python train.py --n_layer=14 --d_model=224 --n_experts=4 --experts_per_token=1 --d_expert=544 --d_shared_expert=0 --activation="gelu" --moe_layers=[1, 2, 3, 4, 5, 6, 7, 8, 9, 10, 11, 12, 13] --router_score="sigmoid" --normalize_top_k=false --routed_scale=2.0 --balance_loss=0.00702 --balance_bias=false --init_std_router=0.0157 --lr_router=0.000469 --n_head=4 --n_kv_head=4 --head_dim=64 --vocab_size=2048 --norm="rmsnorm" --norm_place="pre" --norm_eps=1e-06 --positions="rope" --rope_base=100000.0 --rope_fraction=1.0 --qk_norm=true --attn_scale=0.151 --tie_embeddings=false --parallel_block=false --extras=["capped logits"] --init="normal" --init_std_qkv=0.0369 --init_std_o=0.0 --init_std_up=0.0369 --init_std_down=0.0 --optimizer="muon_variant" --lr=0.0102 --lr_mult_down=1.5 --beta1=0.95 --lr_head=0.00597 --grad_clip=1.0 --warmup_steps=50 --schedule="wsd" --decay_fraction=1.0 --decay_shape="linear" --final_lr_fraction=0.02 --batch_tokens=32768 --seq_len=768 --doc_mask=true --train_tokens=329200000 --steps=10047 --dataset="wikipedia_en"
Below are experts of layer 10 (counted from 0) of a mixture-of-experts language model. Rows are named router (the router's row for the expert), up (a neuron's input weights, with its number) and show model dimensions 128-159. Each number is 128 + 32 x the weight over its row's rms, rounded and kept within 0 to 255.
Before each expert's rows: "gets" lists some tokens that make up at least twice as much of what it gets as of all text. This comes from a sample of Wikipedia text that the model never trained on. Tokens count by the router's weight.

# expert 0
gets: "\n", "ed", "te", "e", " C", "T"
router [174 144 148 120 105 135 132 162 134 154 113  59 145 133 180  73 140  76 132  96 106 104 109 120 146 130 118 163 117 106 106 182]
up0 [164 160 139 113 120 168  69 120 144  83 185  95 114 105 102 122 157 127 134  70 121 116 140 206 107 115  73 179 107 150 117 128]
up1 [105 131 131  85 137 106 150  87 102  80 126 139 180 114 101 157 121  91 147 107 151 149 166 164 125  83  68 127  80 140 159 146]
up2 [139 141  80 158  97 107 131 167 195 106 114 152 114 115  82  78 149  47 163 124 173 168 116 138 156 179 107 202  98 105 162 126]
up3 [154 140 124 170 108 108 188 135 114 125 103 195 110 156 158 175 154 133 124 138 162  91 137 127 139 154 112 146 132 121 130  67]
up4 [101 111 209 141  76 149 146 139 108 158 118 137 125 147  76 103 193  40 108 117 103 105 156  75  93  90  95 139  99  99 129 163]
up5 [ 26 117 169  92 121 151 116 100 126 158 174 138 162 130  52 135 123 177 109 103 116 153  75 157 129 159  81 117 115 173 156 107]
up6 [186 104 150 139 109 124 131 124  95 131 120  90 124 105 173 157 130 160 141 153 164  76  96 123 138 108 128 117 147 158  77  83]
up7 [154 145  93 151 122 108 143 140 147  62 182 121 127 159 154  97 122  80 167 135 134 160 137  98 137 195 123  52 120 140 173 100]
up8 [ 98 115 133 133  99 188 141 104 180 112 153 100  96 141 152 138  84  86 116 122  99 122 123 185  99 130 130 200 152 123 177  92]
up9 [206 135 116 116 114 148  70 144 127 150  79 158 157 121 104 159 111 108 143 143  95 108 131 103 119 139 116  82 180 115 132 188]
up10 [109 144 161 110 185 112 134 136 156 182 131 139 187 184 104  96 102  89 127 104 169 142 209 216  92 162  81 165  96 101 108  49]
up11 [134 147 100 137 126 132 143 172 107 109 185 146 169  97 169 143 135  73  60 134 121  77  91 107 115 129 170 128  98 133 147 105]
up12 [ 59 154  97 130 128 202  81 170 119 133 106 113 182  85 143 134 110  67 182  94 153 156  91 123  84 114 140 115 147 153  65 181]
up13 [100 129 123 134 227 128 119 154 121 116 165 114 112  92 161 117 133 135 155 102 131 128  71 110  95 100 170 173  93 173 150 147]
up14 [119 128 114  60 128 118  83 111 151 102 106 149 200 146 160 121  94 120 120 115 125 140 135 180 118 118 106  69 164 112 116 120]
up15 [116 118 135 116 169  72 132  95  98 146  81 147  93 118 195 111 142  77 203  90  79 104 155 142 113 165 105 112 162 160 156 140]
up16 [185 133 135 118 188 105  91 165 103 125 214 106 145 151 197 112  78 124 141 130  88 131 124 126  84 129 201 115 159  96 188 186]
up17 [162 145 158  73 116 161 156 123 110 141 108 131 149 109  73  73  83 158 126 122 141 176 157  91  99 141 133 105 151 199 141 206]
up18 [153 154  58 121  67 118 118 178 132  87 175 149 133 173  80  77 176  95 171 187 150  82  96  96 131  83 101 128 137 125 168 166]
up19 [ 90 117 203 107 108 169 112 154 197 119 107 128 169 134 159  64  78  92 127  56  59 136 137 123 123 138 190  97  97 170 122 147]
up20 [193 150 175 145  69 104 107 166 188  71  79  98 133  66 161 107 125  71 142 131 161 148 153  99 121 147 101 115 103 118 175 123]
up21 [163 117 148 178 210 169 101 208 185 165 162  82 168 167 141 166 103 102  76 111 136 205 135 130 148 117  83 133  78 134 109 144]
up22 [136 128 114 141  79 168 137  85 171 138 158 113 133  70 160  91  64 156  28  93 145 154 126 109 107 160 107 109 142 143 139 159]
up23 [130 163  49  51 130  67 155  85 131 132 139 140 115  92 112 112 109 121 122  69 101 106 167  89 149 135 191 108 136 133 126 152]
up24 [143 154 154 145  97  77 140 167 108 124 153 119 136 148 116  98 105 135 118  89 138 172 116 165 113 153  98 131  97 110 143 120]
up25 [ 93 118 148 106 110  88  86 195 144 104 172  76 101 212 133 116 122  46 162 149 125  72 202 103 122 146 145 106 122 149 129 143]
up26 [146 127 174 146  91  69 132 155 110 175 100 124  98 184 127 167 141  81 124 137 148 143 113  95  96 105 111 120 145  92 145 124]
up27 [178 109 125 111 115 116 172 189 151 161 154  84 118 129  86 178 136 138 156  82 111  89 124 158 135 118 134 117  49 110  78  93]
up28 [192 168 174  75 137  81 161 151 153 167 122 139 135 141  91  84 118 157 207 147 173 181 112 134 181 159 185 120 110 150 176 162]
up29 [160 106 116 112  67 165 112 100 101 106 144 111 174 129 163 155 113 157 142 134 182  98 124  70 108 126 170 103  71 140 104 144]
up30 [107 149 130  98 112 124 170 158 172 160  82 157 131 103 152  66 128 125 141  87 120 112  75 147 119 188 161 139 152 131 156 135]
up31 [123 188  60 198 130 102 160 139  97 105 103 162 131 142 182 130 125 119 147 155 111 139 128 101  53 110 145 126 178 128 134 102]
up32 [ 90 143  67 137 100 151 161  26 141 105 141 114 135 137 137 119  90 120 133 121 108 150 152 118 116 142 136 160  80 141 165 106]
up33 [110  95 180 114 136 163 156 172 133 124  94 138 195 147 123 155 105 133 102 142 180 134  53 179  81  98 155 171  65 118 148 123]
up34 [ 86 120  42 133 102 137 168 135 106 147  95  93 106 139 140 123 136 163 137 134 147 111 172 140  68 157 118  86 164 105 108 118]
up35 [105 109  81 115 167 198 106 136  95 118 181  68 147 141 167  99 135  95 171  85 169  90 152 131 142 134 152  78  98 159  95  86]
up36 [130 100 156 159  85 155 119 171 140  92 131 144 136 141  78 155 116 112 134  97  91  99 131 138 112  97 138 134  97 126 184 206]
up37 [129  99  87 120 101 177 159 152 158 182 128 138 129 162 110 115 157  86 141 126  63 105 192  63  98  96  98 100 133 124  85 140]
up38 [194 105 129 121 155 103 132 105 127  94 121 126 144 199 134  82 127 185 146 119  89 105  78  96  76 149  93 126  19 115  94  66]
up39 [145 136  95 109 140 152 186 149 100 130 160 198  97 148 101 190  42 146  98  43 153 168  81 173  73 138 119  69 160 135 118 129]
up40 [129 107  92 169 108 124  89  80 138 136 249  66 150 120 107 116  99 135 103 130 117 139 153 109 142 133 130 106 145  96 136 138]
up41 [ 97 143  92 155  93  90 203 134 148 163 146 120 114 128 165 111 114 156 106 103  95 107 108  71 125 197 129 128 146  68 147 120]
up42 [186 171  90 116 143 109 114 100 182 144 144  90 163 102 124 190  29 133 158 120 126  82  98 149  93 127 109 108  88 131  92 124]
up43 [115 194  82 107 127 101  98 100 122 160 116 151  73 148 182 143 131 127 110 129  79 126 108  89 120 122 103 138 147 179 101 143]
up44 [ 88 144 171 106  53 138 147 201 155  54 149 102 180 166 100 113  89 115 157 164 107 142 140 148 148 158 131  89 158 119  65 149]
up45 [123 131 123 168 109 188 128 116 101 171 128 171 139 143 185 115 110  99 152 156  66 166 140  85 152 135  88 153 101 139 122 127]
up46 [175 132 139 125 129 185 196  93 121 135 134 114 160 116 152 136 129 124  98  91 182 134 124 144 148 130  59 133 119  89  69 124]
up47 [139 151 153 129 141 113 102 111  74 157 109 112 171 112 141 108 156  82 138  93 148 194  72 122 162 123 139 132 111 141 115 176]
up48 [132 105 189 164 131 180  85 134  79 110  83 166 113 108  93 119 176 147 140 170 184 155 134 148 188 150 154  86  76 118 163 122]
up49 [142 135 172  93 134 154 103 126 145 193 148 160 119 177 177 160 135 140 152 104 142 148 148 140 127 149 105 119 106 180 148 125]
up50 [104 131  74  72 139  66 172 113 133 140  70  50 152 162 168 129 136  86  65 162 171 114  77 139 149 166 132 144 118  75  66 192]
up51 [184  96 159 151 114 148 156 125 171  88  85 147 164 127  75 113 132 127 131 128 159  46 126 116 129 102 141 123 159 127  99 172]
up52 [ 95  74 111 177 122 179 175 152 200 154 136 163  86 167  57 127  88 100 136 120  85  79 172 133 109 131 149 146 123 137 130  81]
up53 [122  85 146 155 100 161 121 114 134 137 121 132 175 178  81 109  74 116 145 169  80 116 139 155 151  90 114 126 154 134 111 150]
up54 [143 100  93 131 136 130  90 180 164 146 102  74 133  53 117  84 162 114 156 123 118 193  98  80 111 108 115 138 119  99 134 120]
up55 [147 170 130 186 133 147 174 164 104 111 104  73 156 177  86 179 129 145  77 102  91 131 122 116 177 159 131 146 158 122 165 126]
up56 [147 139 122 137 106 165 132 143 130  89  75  94 159  84  75 162 159  96 185 129 112 133 130 177 101  93 117 136  80 125 102 138]
up57 [ 65 138 156 186 152 128 160 138  88 139 124 107 168 108 215 156 145 142 125  55 143  98 148 129 115 121 143 136  90  94 148 153]
up58 [146 149 173  70 111 128 104 155 204  30 158 121 124 111 135  85 205  92 105 141 167 113 152 146 114 137 114 132 111 144 107  70]
up59 [140 134 124 133 157  86 182 130 110 176  95 132 154 171  49 186  79 117 141 124 135 108 126 155 163 156 102 127 119 109 109 104]
up60 [ 79  53 134 156 142 138 136  56 155 139  27 106  97 164 116 100  73 129 129  99 168  89 112 165  95 163 142  89  70 109 155 184]
up61 [170  91 118 102  95 153 164 138 152  99 166  88 135 124 155 119 134 121 209 133 128 145 141 132 139 101  83 102 108 162  88 158]
up62 [135 134 148 102 107  93 175 176 160  92  72 152 113 143 105 147  93 133 104  73 112 146 121 135 102  96  78 108 116  26 107 105]
up63 [121 103  73 130 171 113 130 113 105 146 115  94 101 136  83  99 137 129 210 153 115  97  97  67 122 138 197 140  97 102 117 149]
up64 [128 125  94 137  95 193 136 238 121  78 158 137 166 123 127 136 121 177 114 135 152 138  76 115 134  78  52 124 144 115 124 182]

# expert 2
gets: " the", " a", "-", " The", " an", "|"
router [106 167  95  98 100 127 130 146 183 120 173 119  70 156 102 115 123 142 101 162 144 134  69 157 136 185 176  95 150 112 128 153]
up0 [ 95 212 101 173 112 172 111 109 152 117 129 135 137 144 142 196 137 111  61 164 147 112 174 157 125 114 105  64  71 161 133 106]
up1 [  0 100 166  82 157  90  72 133 114  94 177 172  79 121 166  95 133 117 146 157 138 126  94 142 108 183  85  67 186 130  48 116]
up2 [140 111 156 132 175 109 155 118  59 123 132 124 118 152 105 147  99 142 156 114 153  57 148 111 121 121 118  83 168  55 178 120]
up3 [107 127 120 106  82 104 137 139 137 128 125 182  95 163 127 135 166 128 137 127 146 116 110 163  54 179 174 150 120 163  76 149]
up4 [152 129 152 122  70 154 208 138 151 131 150  81 133 151 177  70 142  82 142 111 148 134 163 178 108 134 166 122 125 120 104  83]
up5 [102  91 118  89 104 153 131 100  75 107 112 137 121 117  89 170 158  88  76  95 138 134  99 124 140 102 155 146 143 170 153 105]
up6 [ 98 106 132 129 144 161 215 124 123 103  96 138 117 120 158  87  89 120 155 116 166 115  99 106 129 128 152 123 121 138 162 150]
up7 [137 157 143  91 179 172  49 141 153 103 151 148 122 136 120 116 122 134 145 147 148 132 154 136 139 133 146 140 149 100 139 101]
up8 [115 130 165  98  84  60 106  77 130  77 131  45 132  97 150 126  88 134 116 137 159  73 116 140 112 104 138 162 152 115 141 135]
up9 [161 116  80 139 101 151 158 100 113 146  87 126 167  79  87 100 113  90 140  61 128  99 120 105  88 121 175  69 163 169 150 146]
up10 [151 110 111  71 133 141  51 138 145 135 111  96  89 118 138  93 119  97  94 131 142 151  99 143 128 123 102 155 113 117 150 162]
up11 [162 180 126 125 125 144  73 112 133  84  83 139 161 166 129 130 132 129  67 178 109 143  85 142  74 110 148 171 143  95  86 170]
up12 [135 140 157 114 123 149 161 118 134  91 101 114 122 181 107  88 132 129 163 134  83 146 106 177 128  96 154  86  99 150 114 141]
up13 [162 154 138 117 172 121 136 172 153  89 129 158 107 131 144 113 132 188  88 108 160 116 193 144 101 136 113 115 151 125 154 131]
up14 [101 101  97 133 112 189 157 125 166 106 115 158  80  84 141 123 135 104 155 156 116 150 141 143 127 146 219 139 112 106 136  64]
up15 [117 153 173  75  92 157 200 134 124 159  79 102 134 170 164  80 104 185 144 119 171 176 124 145 184  68 109  94  97  95 146  56]
up16 [ 74 148 152 121  99 163  97  72 133  54 127 144 134 182 112 102 108 135  92 131  77 155 144 161  68 154 123  97 137 166 132 138]
up17 [146 126 143  84  67 114 112 154 125 136 157 147 121 120  76 109 120 118 112 132  58  97 165 108 139  94 136  72  89 128 106 176]
up18 [144 137 141 131  90  70  96  92 149 173 146 136 121 208  79 109  59 114 120 138  79 139 129 120 135 131 140 162 114 117  96 156]
up19 [104 181 161  73 148 146  71 122 153 124 136 168  93 109 152  83 174 124 121 130 123 167 124  92 118 144 161 121 142 122 122 191]
up20 [143 194 133 152 179 158 152 166 123  81 144 153 109 101 159 194 156 134 135  80 198 140  98 143  86 138 122 116 142 162  55 139]
up21 [100 106 119 136 112 102 120 113 155 164 134  85 133 138 155 106 110 141 112  94  97 128  24 181  95 228 127 150 131 126 142 129]
up22 [127 173 118 131 140  99  69 124 153 131 120  90  43 188 106  78  98 108  86 151 102 131 143 150 147 130 155 161 179  79 134 135]
up23 [ 64 149 118 126  95  85 123 180 115  99 153 125 104 179 116 103 135 134 103 141 140 182  97 136  81 131 106  98 184 148 122 157]
up24 [154 125  23 101 175 147 143 135  73 113 102  78 107 162 120  78  95 137 160 153 102 143  91 202 146 115  99 138 140 109  49 204]
up25 [143 124 112 161  94  86 145 114  92 153  83 101 119 130 101  74 124 124  93 104 136 133 147 140 185 179 115 103 152 137 173 111]
up26 [135 116 157 163 127 132  83 135 129 142 161  86 144 167 187 111 138 119 125  94  87 132 148 110 120 169 119 136 210 152  92 154]
up27 [116 135 159 163 117 138 152  77  95 168  58  88 119 197 133 140 132 101 124 145 135 139 126 114  81 160 136 189  94  87  78 117]
up28 [ 86 146 118 112 116 129 140 135 182 188 153 117  62 119 175 162 122 105 106 116 158  65 131 173 148 180 152 120  82 118 137 123]
up29 [103 117 172 144  76 115 179  96 103 134 139 102 151 118  80 140 136 114  95 104  82 151  91 101 123 152 107 118  91 123  99 165]
up30 [130 112 136 189 170 159 164 121  92 112 119 135 163 126 116 102 146 193 206 170 145 157 173 132 113 139 137 139 136 109 122 175]
up31 [157 154 182 152 109 138 128 110 146  79 174 135 117 133 111 105 101 178 131 199 161  95 150 120  93 119 146 118 115 147  70 109]
up32 [148 101 100 145 120 108 126 196 113 109 186 140  95 147 141  52 104  65 136 111 179 178 141 108 175  76 106 149 164  89 147 153]
up33 [111 150 171 120 171 153 119  90 172 109 142  91 117 133 106 152 157 136 192 142 159 175 128  71  86 123 165 195 128 115 102 117]
up34 [117 113 103 162 154 131  76 146 117 162 155 140  87 104  68  79  85  91  99 119 149 104 167 146 155 163 102 121 113  52 127 189]
up35 [ 95 105 109 142 148 109 107 105  80 108 147  77  68 188 216 160 101 126  80 138 143 140 115 147 183 129 166  94 171 120 120 117]
up36 [172 147  58  77 109 120 154 154  74  93 113  57 137  80 127 146  76 131 121 135 112 120  48 135 126 180 135 135 137 136 102 124]
up37 [171 185 152  72  69  60 126 152 145 102 121 144 144 147 159  74 103 141 109 137 195 139  42 192 132 150 179 109  85  80 101  89]
up38 [ 57  84  63 194 148 104 121 119  99 159 122 157 113 107 171 102 128 151 146 109 125 100 114 128 123 161 153 120 107 179 208 165]
up39 [ 88 134 130  75  76 210 127 168 106 114 128 114  90 166 159 129 121 170  77  86 207 164  81 174 146 132 111 125  88 135 122  83]
up40 [162 131  91 157 136 132 116 129 150 101 196 149  85 144 106 158 114 156 133 137 137  90  83 114  97 193  72 131 129 146 111 160]
up41 [165 119 105 105 135 137 126 157 129 108 153 132  97 170  84 150 158 105 106 156 115 147 138 137 101 142  83  78 103 156 148  75]
up42 [118 101 139  93 125 163 143 149 129 142 144 127 164 146 121  53  59 142 126 120  92 182  80 142 121 163 124 103  99 123 149  80]
up43 [140 120 154 169 122 115 129 146 105 126 131 130  95 178 134  91  77  74 116 150  61 134 195 193 162 180 101 120 100 127 182 109]
up44 [ 95  90 111 119 128 139 113  82 154  50 110 124 145 182  72 128  74 136  86 127 156  89 144  78 106 135 131 125  74 141 164 115]
up45 [132 160 100 201 143 128 117 100  98  86 146 115 157 144 101  73 160  95 130 188 140 114 104  40  65 105 150 133  95 157 142 132]
up46 [196 116 115 120 100 136 138 136  77 139 181  47 148 140 183 100 113 113 170 110 127 117  78 182 110 204  69  83 151 129 113 166]
up47 [ 89  91 151 126 155 104 165  91 178 146 179 132 145 124 113 109 130 144 104 145 144 121 159 121 108 144 154 118  87 112 129 194]
up48 [ 98 136 143 114  96 147  68 137 105 150 148 158 129 133 185  93 101  66  91  98 151  79  72 185 125 175  72 117  91 123 118 158]
up49 [124 191  89 129  82  89 120 155 128  77 170 155  98 142 167 147 110  74 126 120 133 117 107  63 116 131 124 195 114 123 178 180]
up50 [168  95 194 132 152 113 161 125 149 165  90  99  64 135 154 115 157 162 110 183 170 112  98 105 117 139  95 124 162 155 150 149]
up51 [119 171 155 190 146 147  86 128  78 120 183 165  98 144 106 148 118 142 127 184 109  87  62 116 164 166 124 176  92 136 117 102]
up52 [160 108  63 182 159  51 105 104 140 186  74 135  80 135 229 137 127 164 115 109  91  77 148 119 130 152 122 150 135 181 133 182]
up53 [116 164 134 152 116 169 131  66 116 133 154  71 137 101 115 118 146  96 136 150 152 186 148  69  96 177 179  81 170 121  72 171]
up54 [ 81 123 173 125 141 152 143 121 133 156 126 192 115 130 115 137 144 128 131  94 122  76 133 120 107  77 149 148  93  66 131  65]
up55 [136 118 140 108 102  93 179 119 123 123 103  96 128 119 153 131 152 140  92 164 103 143  92 106 116 153 110 147 115  98 115  71]
up56 [131 178 151 144 105 200 146 124 136 158 110  65 141 173 124 137 125 141  84 109 136 108 122 172 138 101 119 132 138 119 126 136]
up57 [ 45 135 100 136 137  93 154 127  71 151 113  95 179 153 134 103  96 127 129 135  79 164 197  99 126  63 140 171 132 104 167  88]
up58 [106  83  95  39  88 129 131 110 102 159 161 163 146 134  91 146 115  82 117 114 130 153 197 153 138 163 124 154 150 170 163 131]
up59 [160 188 156 147 133 164 129 120 130  88 110 142 145 123 129 137 136 105 156 146 124 131 108 189 159  83 159 135  91 160 120 129]
up60 [122 128 159 129 130  70 171 118 151 104 163  94 117 116  98 131 148 177  86 117 159 123 160 194 157  91  91 174 110 169  93 125]
up61 [119 172 129  89 104 172  84 124 106  78 141 169 121 122 172 143 151 189 136 152 179 154 131 116  73 119 154 156  69 117 139  96]
up62 [146 172  91  62  89 118 168 108  87 105 109 107 142 178  83 118 132  71 127  81  79  62  86 141 179 141  91 164  85 154 128 157]
up63 [103 162  85  92 149 112 186 151 134 156 132 175 103 200 109  84  87 114  89  80 106 162 106 120 154 123  66 137 146 127 123  99]
up64 [128 114 151 148 115 143  85 125 172  69 104  97 162 147 142 115 116  79 113 134 127 128 156 152 101 176 192 170 188  95  86 152]

# expert 1
gets: "s", " ", " con", " S", " p", " re"
router [150 127 171 125 131 111  78 136 165 132 112 132 102  90  76 122  60 142 121 123 148 111  62 126  58 154 126 155 141 118  92 115]
up0 [133 126  69 141 126 131 116 117 135 148 141 144 118 129  81 146  95 142 138 154  91 133  89  86  74 134  61  83 120 126  68 114]
up1 [137 127 154 135 159 171  82 142 106 103 107 139 150 139 122 107 101 113  84 181 112  57 151 172 131  84 140 134  80 104 135 120]
up2 [120 109  91 102 193  73 153 144 140 115  50 181 161 166 131 152  95 115 126 143  82  91 116 164 120  93  98 140 137 162  90 104]
up3 [114 119 138 143 101 171 100 112  89  91 139 111  91  73  96 153 122 115 135 162 188 104 155 128 131 100 161 166 189 178 132 128]
up4 [ 69 156 108 111  74 102 147 100 111 101 131 148 165 214 190  93 126 186  98  87 190 149 114 164 110 148 148 140  77  66  96 138]
up5 [ 89 109  83 140  52 121 175 127  85 161  33 123  94 144 157 155 169 157 187 173  32 115 191 137 144 110 145 129 147 117 160 132]
up6 [166 148 148 117 107 123 129  99 172 151 141 205 190  94 138 129 136 174 110 139 122 122 175 169 125 137 120 131 114 120 141 122]
up7 [134 181  64  75  76 184  83 158  93 152 107  75 132 116 205 111 126 101 194  98 115 117  92 179 120  96 184 138 121 102  99 133]
up8 [140 170 119 123 136 168  59 147  87  91  86 104 129 154 170  90 113 122 161 151 132  61 139 123 158 160 173 158 151  96  54 118]
up9 [137 136 171 100 107 114 102 115 166  94 126 153 131  96 130 173  48 138 128 163 128  62  97 120 110 126 104 105 119 168 126 111]
up10 [133 135 183 156 158 109 119 140 121  59 155 152  98 125  88  94  94  64 154 143 166 160 130 145 131 105 142 108 141  95  84  93]
up11 [148 103  97 123 168 121 143 101 113 150 119  74  97 148 143  47 116 116 117 101 192 162 189 124  87 157 123 135 146 145 142 114]
up12 [139 132 130  92 128 131 122 126 156 130 110 170 173 124  85 177  89 118 165 100 129  80 165 111 197 101 158 177 119 174 125 126]
up13 [138  80  73 154 122 239 119 111 119 108 130 117 140 133 101 140  58  60 148 124 179 128  89 139 156  99 122 136 120 111 108  73]
up14 [156 154 111 124  90 143 152 155 156 118  82 148 112  81 157 129  95 135 103 116 133 101  71 137 133 175 151 140 144 141 101 149]
up15 [167 157 133 114 128 108 159 199 135 112 136 104 142 137 214 125 169 141 160 149 134 169 151 125 157 116 172 138 116 130  63  80]
up16 [150 116 138 156 127 122 212 115  94 141  99 140 165 215  88 115 117 131 132  81 151 158 151 143 165 139 129 147 127 161 115 150]
up17 [117  91 111 137  80 192 130 170 126 137 103 142 193  93 100 165  87 128  87 103 170 121 129 178 121 129 105 104 158 126 160 145]
up18 [ 78 110 193 111 115  76 149 164 151  86 153 152 149 169 142 156  98  90 121 160 123 122 146  74  66 147 154  52 111 121 135 128]
up19 [148 198  95  93 148 140 135  81 154 160 131 120 174 119 149 118 102 131 176 169 162  89  97 148  60 166  98 149 136 101 160 151]
up20 [168  92  68 104 102 163 121 136 100 169 115 142 142 192 151  87 121  90 162 125 172 129 122 146 143 150 130 231  97  85 146 102]
up21 [105 195  91 104 132 112 105 176 114  83 149 152 115 158  97 200 111 109  95 131 136  92 160 140 107 150 144 103 137 119 112 136]
up22 [164 130 109 120 140 127 103 118 136 161 126 202 186 147 103 100 142 136 139 143 133  94 193 115 156 128 149 125  87 169 130 110]
up23 [146 144 133 109  96 105  63 105 136 112 141 120 192 109 178 144 141 158  93  78 153 114 117 145 135 123  87 103 117 125  96  78]
up24 [109 173 144 144  85 175 150 122 139  80 126 156 103 145 137 155 146 131 192 168 104  55  71 130 140 133 163 151 180 128 149 133]
up25 [108 149 147 147 172 157 156 128 140 154 128 131 169 139  98 124 125  94 121 135 147  83  59 149 129  99 179  90  78 151 137 141]
up26 [149 147 137 118 160 145 101 100  95 110 106 166 102 168 119 148 123  98 155 159 170 114 126 121 161  57 135 127 124 173  90 132]
up27 [103 149 114 133  97 123 149 171 167 192 102 163 131  52 154 147 108 129 188 119 145 186  81 147 125 123 130 105  97 127 186 149]
up28 [106 149 115  97 128 160 149 156 173 162 101 137 155 156  81 138 137  98 120 109 179 118 116 118  27 145  88  86 168  63  93 106]
up29 [141 134 103  86 147 164  41 163 158 118 118 161 126  76 125 118 121 105  73 118  94  99 158 144 117 138 101 142  74 127 117 135]
up30 [174 149 146 136 153 168 185 129 122 171 104 119 111 142  79 144 107 127 123  94 160 129 122 130 131 191  91 190 130  77 132 148]
up31 [194 143  96 102 158 113 128 145 100 114 116 177 129 117 118 181 135 117 114 136 168 100 158 144 130 117 107 125 112 125 156 152]
up32 [107 125  65 165 123 103 137 115 108 156  87  87  89 122 175 147  83 173 129 114 152 163 163 106 118 192 129 140 114 170 136 118]
up33 [ 72 164 110 108 172 158 180  96 137 154 123  99 181  50 111 167 154  77 114  99 150 103 151 119 113 123 163  68 147  78 156 139]
up34 [146  91 163  76  62 143 140 141 151 142  85 172 109 174 152 106 178 117 181 147  94 104  58 157 137 116 139 130 122 106 114 163]
up35 [121 103 173 118 117 121 128 140 155 141 187 177  94  96  59  78 183 162  51 119 145 137 116  77 159 144  68 144 146 178 169 108]
up36 [143 159 100 142 114 105 146 115 141 138 107 120 105  98 141 113 143 146 118 135 125 147 161 154 121 138 110 123 131 145 189 164]
up37 [ 85 172 194 139 102  88 123 161 158 158  84 111 196 164 150 113 145 221 128  97 151 117 181 135 109 159 147 153  86  95 138 201]
up38 [167 215 135  67 136 130  77 183 108 153 125 120 131 146  99 119 106 217 223 186 101 110  58 123 119 100  79 158 102 152 180 119]
up39 [107 143 131 145  77 121 125 121 153 138 121  64 150 118  73  59  90  80 119  95 140 128 104 112 123  92 122 126 195 123 107 105]
up40 [161 120 110 101 156 132 113 176 171 160 116 190 162 139 129 101 168 127 122  90  95 127 101 147 126 101 111 119  65  88 102 153]
up41 [128 141 119  86  99  81 132 102 125  64 104 115  82 102  99  75 111 143 160  88 107 101 222 132 116 126 135 155 134  71  97  94]
up42 [181  96  82 110 175  92 185 167 206 206 141 121 163 145 122 152  99 137 206 159 159 101 109 115 146 197 178 149  72 139 118 139]
up43 [107 129 111 153  86 130 110 102 169 138 155  97 124  99 127  79  80  97 176  97 109 114 173 182  59 129  93 155 159  85 128 104]
up44 [140 137 109  94 147 149 114 122 141 170 148 116 178 105  98 119  96 101 116 128 157 128 134  67 226 116 105 119  71 111 171  75]
up45 [ 75 133  64 126  77 156 150 152 106 100 150  96 156 100 142 137 143 110 108 134  99 139 131 124 150 144 171 138 131 148 157 124]
up46 [177 156 152 151 161 153 138  90 202 142 124 142  98 105 174 130 129  95 146 136 155 114 124 148 157 144 144 136 142 133 133 116]
up47 [110 144 139  99 152  93  64 110 174 129 119  58 150 120 132 109 138 117 149  99 176 131 109 119 136 112  98 142 149 175  82 154]
up48 [120 137 157 140 125 146  91 107 115 141  84  84 129 171 178  94 110 129 115 130 100 126  75 118 112 177 113 100 160 124 157  81]
up49 [110 109 135 126 107 144 149 134 178 139 118 142 109 124 114  73  80 116 100 142 138 147 147 132 144 120 164 102 120 157 108 111]
up50 [120 116 129 107  85  85 155 139 134 112 201 121 137 119 184  86 111 134 136 187 121 142 104 101 147 125 100 165  90  93 135 140]
up51 [127 138 113 142 111 123 182 135 102 118 108 119  98 138 125 126 155  30  95 170 112 107  85  71 155 121  63 138 144 143  85 191]
up52 [117 109 104 160 125 160  92 111 204 133  69 113 187 112  46 103 143 192 147 169 137 106  49 165  92  63 133 130 148 109 140 112]
up53 [170 128 136 134  65 146 108 163 168 118 168 147 114 158 106 111 120 158  89 135 168 169 148 155 144 205 174 128  81 151 110  58]
up54 [160 147 166 158 168 149 109 133 109 134 167 113 129 130 176 201 131  46 157 124 106 180 104 169 194 193 123 100 177 138  75 171]
up55 [129 169 121  95 108 152 163 130 205 143 136 131 201 101 115 127  77 166 123 126 149  94 116 119  66  98 166 116 110 138 175 159]
up56 [115 105 141 149 125 143 189 144 150 192 170 136 116 141 150 126 127 152 119 145 104 106 114 158 118  95 146 141  95 104 112 109]
up57 [103 157 100 104 156 179  90 143 117  91 185 128 182 104 139 155 139 138 139  61 139 201 138 136  95  86 182  80 130 123  94 145]
up58 [ 89 150 162  96 121 147 107 250 174 100 144 183 151 121 155 146  98 186 125 133 138 178 141 109  89 124  92 140 108 132 173 130]
up59 [ 95 150 107 110 135 116  89 141 158 105 125 123 136 148  96  78 102  93 127 137 108 127 138 148 200 162 117 158 103 102  94  95]
up60 [133 180 131 117 124 140 115  78 156 108  73 108 143 143 124 180  71 113 165  88 186 105 135 135  94 132 146 158 161 175 103 191]
up61 [151 130 106 154 121 135 118 159 117  93 132 114 129  66 123 103 103 177 105 119  64 101 134 159 115 110 112 167 125  83 144 112]
up62 [152 170 121 169 118 175 170 140  91 130 108 117 140 112 161  78  87  93 118 108  98 138  77 130 170 144 129 143 177  75 134 102]
up63 [181 114 116 119 135 117 169 124  94 116 174 165 172 148 139 103 116 137 116  88 115 161 125 139 149  89 156 143 126 144 124 138]
up64 [190 162 133 118 128 153 154 134 175 124 124 108 109  91 137 139 134  91 136  93 122 119 136 155 176 134 227 136 112 114 123  99]